Below are experts of layer 8 (counted from 0) of a mixture-of-experts language model. Rows are named router (the router's row for the expert), gate (a neuron's input weights, with its number), up (a neuron's input weights, with its number), down (a neuron's output weights, with its number) and show model dimensions 0-255. Each number is 50 + 12 x the weight over its row's rms, rounded and kept within 0 to 99.
Before each expert's rows: "gets" lists some tokens that make up at least twice as much of what it gets as of all text. This comes from a sample of Wikipedia text that the model never trained on. Tokens count by the router's weight.

# expert 0
gets: "\n\n", "\n", " b", "al", " County", " public"
router:66 38 81 35 79 15 30 49 47 57 43 61 45 49 41 53 47 37 30 58 35 33 43 47 60 67 53 42 71 36 68 55 67 37 61 38 39 55 51 46 45 40 56 74 65 58 52 54 51 51 37 53 49 42 54 57 38 45 36 51 56 35 60 35 40 40 59 44 57 61 53 33 59 73 58 69 60 57 65 47 44 44 61 57 41 62 69 61 51 62 25 34 58 66 55 27 54 48 45 57 76 32 40 58 44 49 40 43 68 51 57 52 52 52 47 56 57 12 29 73 42 50 61 59 48 57 45 37 47 42 39 64 63 53 56 58 31 40 51 56 69 50 61 36 39 29 59 69 42 57 57 58 57 48 55 50 67 50 66 58 48 47 31 35 43 11 64 33 58 64 60 55 49 57 43 47 40 53 46 47 62 51 59 58 55 42 45 35 31 35 37 52 45 30 50 43 33 45 53 60 53 52 56 49 50 32 34 33 54 28 44 66 62 22 52 54 47 51 39 51 56 59 43 66 51 46 64 50 49 44 43 53 52 50 58 77 52 55 49 50 46 46 40 57 50 49 45 56 17 46 53 61 38 15 57 56
gate0:99 46 65 39 41 46 46 47 37 69 68 33 40 43 67 61 43 46 43 51 42 58 38 65 49 44 61 58 59 42 41 30 39 44 63 43 41 50 25 50 40 57 56 56 69 61 46 41 69 60 54 42 57 36 47 60 38 39 54 64 66 52 56 63 66 44 67 64 27 36 63 46 68 52 41 67 51 49 54 58 37 47 53 45 37 53 37 48 62 60 55 41 49 67 54 47 48 73 53 35 74 39 41 52 35 47 35 50 58 46 42 50 50 77 52 42 69 27 47 52 44 40 25 62 52 63 59 30 52 54 40 64 41 57 72 53 52 54 54 52 52 67 40 52 45 38 60 61 55 47 64 64 52 67 51 61 69 61 54 49 64 51 50 42 64 38 44 43 74 74 51 61 45 42 38 37 42 32 43 45 44 69 67 54 55 46 58 44 38 43 37 49 42 40 51 62 30 62 37 33 46 42 56 47 47 36 33 40 63 34 52 57 36 49 66 67 49 46 29 51 56 51 43 38 53 78 59 61 49 53 42 29 52 67 89 56 51 35 63 28 36 71 56 34 50 50 35 31 44 34 53 48 54 49 43 26
up0:42 49 46 46 67 47 62 48 34 46 39 35 63 51 40 73 47 45 55 54 58 68 51 55 45 63 43 66 50 43 41 67 54 55 35 58 55 37 49 52 56 44 38 67 43 26 60 49 55 48 38 43 60 34 55 43 57 52 39 77 37 57 66 43 42 29 53 31 51 75 26 53 35 57 45 49 40 66 54 59 70 43 80 51 64 71 51 75 47 51 38 25 42 28 63 40 61 44 63 44 56 61 58 32 57 42 57 46 47 45 52 54 35 39 42 41 50 46 44 49 52 61 56 24 62 73 55 81 50 38 57 38 45 36 46 45 72 47 62 58 29 47 53 43 43 41 34 48 35 48 52 68 63 51 55 49 65 37 46 59 83 61 57 22 66 53 47 50 52 17 47 79 43 35 54 45 28 64 63 61 43 31 55 57 23 34 43 59 49 58 56 48 57 57 31 48 70 48 36 68 39 49 51 50 45 51 61 62 42 61 47 60 45 41 36 30 51 38 51 28 52 67 51 54 44 69 61 29 45 42 62 58 50 71 43 53 46 63 45 61 48 50 33 60 35 50 59 63 66 62 52 39 38 36 40 57
down0:66 49 44 62 66 44 45 48 59 47 52 59 47 43 42 53 41 40 63 44 60 45 51 64 50 42 57 49 45 76 43 62 60 49 61 65 52 62 46 51 71 52 63 11 58 58 31 42 28 37 34 47 39 49 61 34 42 53 49 25 27 46 39 57 57 37 39 28 51 55 71 41 70 54 44 42 62 58 58 43 33 52 46 56 61 44 50 61 54 44 55 64 61 51 44 37 37 33 73 32 57 50 28 69 35 49 46 63 52 55 80 62 54 37 64 56 35 56 26 51 63 35 49 52 34 56 62 45 51 51 46 35 47 47 61 58 52 61 73 43 73 42 54 47 44 53 60 68 50 47 52 39 40 27 60 77 58 60 65 58 40 47 60 62 35 55 48 66 43 56 71 32 46 61 56 50 64 33 72 41 50 54 48 35 51 47 45 47 50 41 40 59 54 54 50 68 43 56 58 55 56 36 50 53 27 62 55 59 59 42 50 55 63 44 37 50 46 57 47 47 46 43 44 60 48 34 68 35 63 44 58 33 47 59 52 99 49 45 56 55 23 52 41 09 49 37 70 59 45 50 32 45 38 23 34 47

# expert 6
gets: " |", " and", ",", " was", ", and", ")"
router:61 02 74 32 50 26 42 84 33 41 24 65 38 56 55 36 58 44 43 50 62 32 40 37 43 55 48 40 59 28 71 72 70 54 69 39 55 42 42 39 52 43 46 58 71 37 41 55 50 43 36 50 59 38 46 54 44 30 48 60 57 49 65 47 45 32 52 50 48 55 38 27 58 48 63 56 52 47 61 63 42 48 55 52 60 44 62 63 54 56 39 51 62 59 61 74 47 48 56 46 50 47 44 46 39 63 33 33 55 52 66 59 57 49 44 67 47 31 54 60 52 50 33 44 67 47 35 49 45 66 38 46 65 59 54 58 37 56 54 52 50 39 60 43 34 35 66 66 60 69 66 56 47 34 51 60 57 60 51 57 59 38 37 24 55 28 52 39 64 54 45 53 55 46 30 46 64 40 49 29 42 43 44 49 39 36 47 52 42 50 50 59 37 50 37 46 41 65 66 52 51 57 49 38 49 36 27 39 52 43 32 49 51 46 44 61 36 53 37 43 62 46 37 53 59 30 65 55 40 49 23 58 61 51 54 67 31 46 51 66 44 70 54 24 54 56 48 39 37 63 29 43 36 10 37 28
gate0:86 34 68 47 44 55 56 60 66 39 62 68 43 72 44 36 46 32 39 63 64 58 49 39 55 39 46 32 68 37 71 52 41 60 62 52 62 36 70 43 25 48 41 45 45 63 60 44 42 63 42 46 58 35 48 27 59 47 79 47 61 78 53 33 39 54 49 50 79 50 45 62 64 57 44 42 47 56 40 63 33 39 43 54 39 61 58 66 58 72 50 46 63 57 46 42 43 48 39 47 54 38 41 44 45 34 36 52 52 52 46 44 53 60 48 53 57 37 69 53 46 60 37 38 61 36 64 63 35 63 67 63 42 47 69 35 57 53 58 69 57 49 38 38 51 41 43 61 63 60 31 49 56 36 55 35 54 65 51 37 47 43 54 30 46 47 48 33 61 44 39 53 71 55 40 65 44 39 36 31 55 44 21 50 53 36 70 38 34 32 39 53 57 49 44 52 57 61 48 48 71 79 50 23 60 46 65 34 59 58 52 66 62 52 27 54 24 56 34 40 57 40 36 26 47 52 59 52 68 68 78 36 66 32 53 61 37 41 48 66 60 50 55 42 60 56 40 36 44 59 46 42 41 48 60 52
up0:51 47 66 72 35 48 70 42 33 64 32 57 53 33 50 55 64 40 56 69 32 38 57 53 56 23 64 47 51 59 56 55 57 58 41 46 25 60 52 56 74 48 56 53 47 43 37 50 47 38 61 37 51 58 45 41 50 45 40 53 39 59 56 47 52 48 34 27 49 49 50 53 39 32 63 54 66 75 43 63 43 51 52 19 50 47 43 51 55 54 54 46 46 55 61 50 55 67 61 52 60 56 73 61 49 52 51 63 48 41 43 36 49 67 51 51 45 54 65 42 55 31 52 55 34 29 70 49 70 45 42 42 35 41 46 46 40 46 60 33 51 34 56 25 59 56 67 52 61 58 36 30 63 34 56 53 49 48 53 65 85 58 48 46 69 51 25 36 40 57 64 48 32 73 73 55 51 64 47 46 38 25 49 55 38 53 63 38 43 44 61 40 59 63 42 39 64 39 62 63 41 46 49 71 55 49 42 46 67 65 60 38 41 49 50 46 86 40 48 54 30 35 32 56 29 34 53 48 44 69 35 43 34 56 69 53 26 32 48 39 37 62 66 56 29 77 48 37 47 69 55 56 62 46 75 44
down0:50 54 48 38 13 55 49 47 41 54 61 64 40 37 57 41 42 65 35 53 57 32 58 39 53 46 52 55 58 66 67 53 70 37 51 82 49 56 14 66 69 53 68 85 62 58 45 22 50 23 49 36 55 69 58 68 44 44 42 32 47 38 36 48 50 64 66 54 39 52 31 64 44 46 60 50 43 63 71 50 70 54 57 39 57 30 45 73 36 44 21 53 58 21 37 67 64 36 35 48 58 52 52 46 48 66 54 36 56 41 47 47 44 56 37 29 51 41 45 57 58 54 54 55 37 57 44 46 39 62 38 59 36 47 38 51 41 59 43 32 64 59 61 47 57 62 66 42 37 52 64 49 59 56 31 54 63 46 74 54 46 51 46 60 46 59 53 32 55 45 67 52 42 52 56 52 53 70 64 47 71 49 49 45 33 44 44 47 50 42 57 50 58 43 22 42 32 43 45 29 46 44 36 58 55 55 57 56 40 47 48 44 36 28 63 28 39 59 68 59 63 45 61 60 40 57 52 46 38 44 20 52 56 57 64 67 58 32 44 45 53 58 62 61 57 42 40 56 66 43 42 72 51 67 60 47

# expert 2
gets: "\n", "1", "\n\n", "2", "0", "3"
router:46 43 59 24 56 26 41 71 33 69 51 50 50 51 43 45 46 35 44 48 54 49 39 46 32 53 45 43 67 32 64 55 67 56 46 58 43 49 43 55 42 35 20 82 50 42 40 57 58 61 59 50 40 57 65 37 59 48 33 45 58 30 55 55 42 44 52 38 51 70 38 56 51 56 55 48 60 61 51 71 52 46 64 50 69 46 61 66 54 53 32 43 55 64 68 40 48 43 55 53 51 39 54 52 47 53 28 32 56 52 65 46 62 52 47 46 47 15 31 56 46 38 35 43 73 48 46 28 30 67 49 35 46 56 51 51 52 38 53 43 57 39 60 31 39 53 83 45 29 52 60 62 63 44 54 56 56 66 53 49 55 51 39 36 54 00 50 40 48 61 70 63 39 49 36 43 36 39 64 43 25 49 54 59 48 52 59 39 32 41 33 45 29 44 44 43 47 62 56 51 49 47 61 42 35 52 40 33 43 56 47 60 45 37 59 40 51 51 40 27 57 51 42 52 52 42 58 57 51 31 49 58 52 50 59 87 51 40 53 44 34 66 40 33 50 69 48 44 39 51 55 62 34 15 28 41
gate0:89 32 54 34 71 45 66 58 51 38 66 57 34 36 38 60 38 50 58 46 42 62 58 69 36 62 70 47 46 55 45 60 64 60 36 63 33 73 58 27 71 41 27 45 38 62 52 55 37 47 30 54 42 67 58 49 54 53 39 52 32 67 58 45 60 57 51 56 43 39 54 39 37 22 42 45 54 60 58 69 50 50 42 43 39 53 46 79 60 66 49 56 62 41 40 59 44 72 77 75 37 59 67 70 32 51 56 46 46 66 48 44 41 40 64 53 50 46 55 41 51 48 44 51 41 63 24 25 71 71 58 48 65 38 53 55 43 62 54 61 57 51 59 51 62 46 75 53 36 47 67 69 51 44 52 60 48 62 49 44 23 36 59 23 52 44 33 27 52 55 46 47 43 54 29 55 67 51 42 54 25 65 34 44 48 60 37 52 62 57 60 51 44 39 54 54 69 48 43 44 52 51 44 65 47 33 55 49 52 42 57 47 46 34 50 46 50 53 18 47 68 50 41 41 57 51 34 42 60 37 53 46 53 66 51 40 40 62 46 70 54 76 60 48 37 66 56 49 55 35 43 56 41 37 37 32
up0:34 50 46 51 51 66 45 51 48 40 47 63 55 55 62 43 57 41 50 66 48 44 48 51 64 59 48 29 44 43 41 47 54 33 57 56 43 62 62 40 56 61 58 46 35 44 48 48 37 42 54 67 59 48 58 64 65 47 61 69 44 47 58 50 39 56 46 44 29 58 60 52 20 72 33 63 37 60 51 50 71 43 58 56 56 51 76 50 60 43 52 42 36 36 65 60 51 54 59 46 48 52 37 39 55 52 25 49 51 57 47 51 50 55 42 42 39 46 42 37 61 43 82 21 55 45 66 49 50 57 66 62 33 53 31 42 33 53 53 58 50 32 40 51 45 44 59 41 52 54 42 65 53 54 66 63 34 41 48 42 76 28 60 51 43 47 27 50 31 43 74 70 43 58 66 65 34 34 43 34 49 52 63 71 69 56 21 36 40 43 18 34 43 48 63 29 62 43 51 66 31 39 62 55 65 26 62 50 65 56 68 76 49 49 64 49 61 65 77 44 54 58 38 61 75 51 47 38 51 66 61 54 46 49 32 48 49 25 82 55 42 45 40 42 51 41 77 49 46 44 47 58 26 58 57 60
down0:66 51 36 72 61 63 45 38 41 42 50 57 37 44 61 46 53 40 41 46 58 45 54 55 52 33 50 37 41 46 41 53 34 62 47 41 43 60 43 66 46 45 60 34 61 65 47 70 59 47 71 60 52 66 43 54 42 42 75 39 52 34 33 51 41 56 56 49 57 45 30 41 36 47 32 61 54 70 46 29 44 67 59 65 32 58 27 55 45 39 76 44 49 42 45 42 53 50 51 60 53 49 63 48 59 60 49 58 42 66 46 60 56 62 35 47 70 47 52 67 55 61 71 41 45 53 43 49 50 56 59 38 49 48 47 58 48 30 54 39 43 57 61 24 51 63 46 04 52 64 44 48 60 54 51 29 35 37 37 29 49 79 45 46 45 79 40 61 50 55 52 53 63 62 30 43 44 50 66 56 38 16 67 45 63 54 62 43 51 43 36 66 37 57 32 43 66 60 52 47 36 46 49 59 27 48 45 59 51 67 40 36 58 55 32 40 38 80 68 42 48 33 50 22 52 79 59 41 61 51 48 43 49 44 45 83 51 57 58 51 31 64 57 41 56 83 58 64 44 45 46 44 58 47 48 45

# expert 3
gets: ".", " | ", " |", "\n\n", " =", "; "
router:74 04 68 31 64 00 39 75 36 52 32 52 44 55 50 42 45 42 53 52 44 27 45 44 46 56 54 54 53 48 56 56 61 75 51 49 38 36 42 52 51 53 39 99 51 45 52 59 47 38 40 53 52 35 66 53 24 51 26 54 61 32 53 28 52 28 65 39 51 46 36 40 46 46 65 56 48 47 70 54 54 37 61 45 59 39 51 60 44 49 37 37 54 67 45 40 47 54 56 53 67 50 47 47 37 52 42 37 49 52 69 46 61 41 31 44 44 28 46 69 53 50 49 54 47 50 54 43 46 51 38 54 49 66 54 64 53 54 51 55 70 57 57 39 35 35 74 56 37 54 43 47 45 55 56 59 60 53 46 52 49 46 52 41 50 31 75 48 50 51 57 53 26 41 44 53 41 48 40 39 47 40 49 59 52 42 48 34 57 61 39 59 45 51 50 46 42 59 52 48 49 48 62 40 38 43 22 52 78 37 33 34 42 33 36 48 54 49 46 47 60 46 34 71 60 40 56 68 54 45 32 58 52 46 54 69 47 50 63 56 19 54 60 18 41 59 55 37 45 62 36 50 54 22 53 37
gate0:81 31 32 24 60 53 46 38 44 73 45 55 34 84 24 25 55 34 44 36 69 51 41 40 54 41 52 49 59 53 66 76 45 35 38 34 51 60 55 48 44 59 39 49 47 50 60 58 52 52 26 65 27 37 43 68 63 64 42 61 35 37 41 46 32 45 55 47 73 31 37 44 41 46 60 59 48 55 56 55 61 30 70 51 64 52 72 39 61 22 46 31 73 40 43 61 47 50 52 50 57 56 50 57 64 64 63 44 53 70 77 40 49 49 29 37 38 48 57 64 72 32 35 30 48 46 28 49 57 59 06 52 50 35 53 57 41 54 40 54 35 62 46 56 49 47 55 46 42 58 50 63 48 54 54 55 53 68 56 34 56 61 62 60 53 41 48 33 35 50 52 54 40 41 46 52 49 41 59 42 63 66 49 47 64 61 36 45 58 70 59 67 51 39 46 57 70 65 48 40 44 48 46 63 73 77 57 54 58 46 56 51 46 40 43 61 38 61 43 35 33 60 41 67 49 64 54 45 56 39 46 67 56 54 47 53 42 40 66 61 56 38 73 47 44 53 57 45 49 59 41 54 48 41 52 36
up0:40 79 39 59 39 59 50 63 57 38 42 59 55 49 32 51 44 69 42 29 46 49 58 53 37 43 61 46 46 72 50 48 22 67 32 32 64 28 51 55 36 69 58 48 59 45 55 47 72 31 61 66 61 32 31 52 58 26 36 28 57 53 47 59 40 35 68 53 52 47 60 58 76 47 59 45 41 42 72 47 63 55 44 66 48 43 33 55 52 58 62 55 52 14 39 31 49 60 48 54 51 44 48 41 73 57 52 41 46 52 48 61 41 70 77 44 50 69 51 57 43 48 59 46 53 53 55 64 22 30 58 58 38 44 48 48 67 42 56 52 71 52 58 48 50 47 43 44 40 27 54 49 41 61 68 68 46 56 46 32 85 46 32 54 40 42 51 34 60 61 59 59 48 52 64 58 59 41 63 56 44 27 67 55 56 45 34 46 24 47 69 73 57 49 52 73 52 55 41 68 53 40 57 67 38 54 53 45 31 35 46 59 45 45 36 42 49 58 29 44 52 51 62 19 57 53 52 39 75 34 31 48 62 33 54 42 39 58 43 52 48 69 57 57 60 48 48 55 46 67 62 42 46 48 42 50
down0:54 37 39 53 38 57 40 57 37 51 51 51 35 57 41 61 38 42 64 45 60 44 53 51 82 49 34 53 53 52 53 45 52 54 47 37 33 52 33 65 59 44 59 43 31 98 52 37 71 58 66 62 44 52 51 37 63 43 47 54 33 52 55 49 58 53 54 53 46 53 44 33 56 68 40 34 69 41 51 44 52 65 66 34 39 45 63 62 48 44 22 46 48 48 37 66 55 55 32 59 62 34 54 65 39 50 72 37 24 31 68 36 39 39 60 45 52 42 55 54 63 26 59 61 52 49 43 37 43 45 29 64 51 66 47 39 48 57 40 58 55 58 54 54 40 50 59 45 45 50 60 65 44 51 77 41 76 38 57 23 62 49 59 62 41 28 63 62 46 69 34 16 63 55 47 46 46 70 55 56 45 40 55 42 52 58 28 52 43 67 65 34 47 28 54 64 51 50 73 41 74 52 56 68 58 45 46 56 45 27 44 37 34 46 32 48 42 68 58 41 65 53 32 61 41 71 42 46 29 36 50 32 56 59 43 40 47 43 52 65 37 51 63 37 73 55 48 54 54 73 60 55 57 56 47 47

# expert 1
gets: " ", " | ", ", ", "| ", "-", "–"
router:64 32 57 25 63 06 49 52 37 64 33 68 27 47 31 45 24 38 59 57 39 16 46 40 29 68 52 44 49 46 69 68 74 64 57 43 55 41 49 37 51 40 54 87 54 38 24 75 60 48 41 35 47 45 67 63 42 47 45 53 65 32 61 41 50 58 70 34 38 50 29 39 58 50 53 51 41 44 40 52 36 38 50 57 47 43 65 71 43 61 38 39 54 41 47 38 23 33 50 54 57 48 55 43 48 48 43 44 53 58 41 57 56 44 45 63 36 24 48 44 59 45 49 41 57 46 43 37 43 63 43 37 54 54 48 57 44 55 64 62 50 32 54 34 40 34 48 43 48 58 55 51 64 51 56 62 55 58 50 57 41 45 32 52 59 15 69 48 62 61 48 50 37 23 39 41 49 46 71 62 44 38 38 70 50 45 48 46 49 36 35 75 38 32 52 46 60 46 63 47 51 67 45 55 56 35 53 50 53 56 41 65 53 50 59 57 53 56 40 43 56 60 26 64 61 51 59 54 57 53 41 48 47 52 43 76 52 56 60 56 40 57 37 55 61 68 52 52 33 59 32 54 52 19 43 43
gate0:76 29 44 45 65 37 67 51 64 41 52 55 48 52 51 68 40 42 50 53 48 36 57 64 32 35 42 41 61 62 43 46 57 47 65 43 62 51 76 33 48 52 50 49 45 60 45 64 50 44 82 57 74 44 53 55 49 41 39 71 45 42 41 56 64 28 42 49 72 74 49 47 51 44 48 47 71 68 66 60 42 44 32 56 27 35 29 47 57 37 49 49 32 47 54 39 62 60 58 52 53 29 65 43 45 48 52 61 75 61 64 40 56 33 36 59 36 46 49 37 53 48 57 57 32 41 62 36 51 42 20 33 52 43 56 44 58 55 56 52 39 37 55 41 47 52 52 56 52 44 52 49 33 50 48 38 28 26 41 54 36 56 32 59 59 48 45 44 60 35 42 30 52 82 81 42 42 73 57 62 40 52 66 56 47 67 70 23 57 40 34 51 41 50 40 65 49 77 41 55 62 65 37 39 79 42 31 30 49 59 51 50 40 36 56 53 69 48 57 44 47 56 51 73 48 54 58 54 67 58 39 52 51 62 58 52 52 55 47 62 55 69 47 54 50 44 56 35 60 53 53 79 67 40 34 32
up0:31 51 54 20 60 49 58 26 65 44 68 49 55 34 60 44 71 57 41 59 58 56 58 44 46 51 40 62 61 68 38 60 68 36 54 38 44 52 68 36 47 60 51 54 54 45 45 63 37 66 50 59 49 55 43 29 51 41 58 49 48 36 35 72 69 61 46 31 51 48 28 61 23 37 74 33 80 32 63 60 72 53 34 59 54 35 32 63 48 51 61 53 47 55 38 55 43 38 63 54 35 63 61 38 60 69 37 44 63 49 63 56 45 36 43 37 32 38 63 37 37 54 44 75 43 63 59 42 45 34 43 60 37 39 32 70 37 52 52 39 44 50 44 42 26 61 60 29 48 51 52 55 41 45 47 67 43 76 42 40 85 58 33 60 37 48 58 53 63 53 58 42 52 54 39 55 44 50 54 72 38 64 50 47 26 54 49 43 44 48 26 49 57 58 58 46 52 66 43 55 55 64 76 33 53 70 74 33 31 56 48 39 45 50 37 53 45 52 54 46 41 81 56 33 56 54 52 57 63 54 43 56 56 47 33 41 51 54 60 43 60 51 41 63 69 51 52 30 66 55 36 62 62 51 51 30
down0:52 45 59 29 48 64 57 32 40 52 74 63 70 43 30 42 53 42 50 49 47 53 41 61 63 56 71 45 37 69 48 52 50 55 58 49 70 45 54 60 46 65 48 76 63 60 46 45 37 46 59 52 41 48 48 46 42 41 47 47 59 52 46 53 62 58 33 45 49 35 58 40 55 47 57 37 84 55 57 24 18 50 55 47 31 39 37 43 35 11 56 59 63 59 39 44 58 69 31 57 57 48 49 51 39 51 49 48 59 38 63 67 26 43 60 39 41 46 52 42 61 46 46 18 55 22 64 25 39 68 48 54 33 58 46 61 43 53 52 35 65 61 70 56 48 37 63 38 55 54 56 50 58 39 32 21 35 53 43 31 83 42 64 63 45 49 34 76 49 64 40 45 61 37 52 63 58 47 32 44 35 51 58 40 56 52 44 26 64 60 50 33 44 53 50 48 73 37 45 58 57 68 41 66 39 45 43 50 42 59 55 61 66 38 37 60 51 46 61 44 39 61 72 41 50 49 48 75 48 71 61 53 64 44 49 50 68 19 51 57 51 62 57 57 67 52 59 42 50 45 48 50 49 54 53 35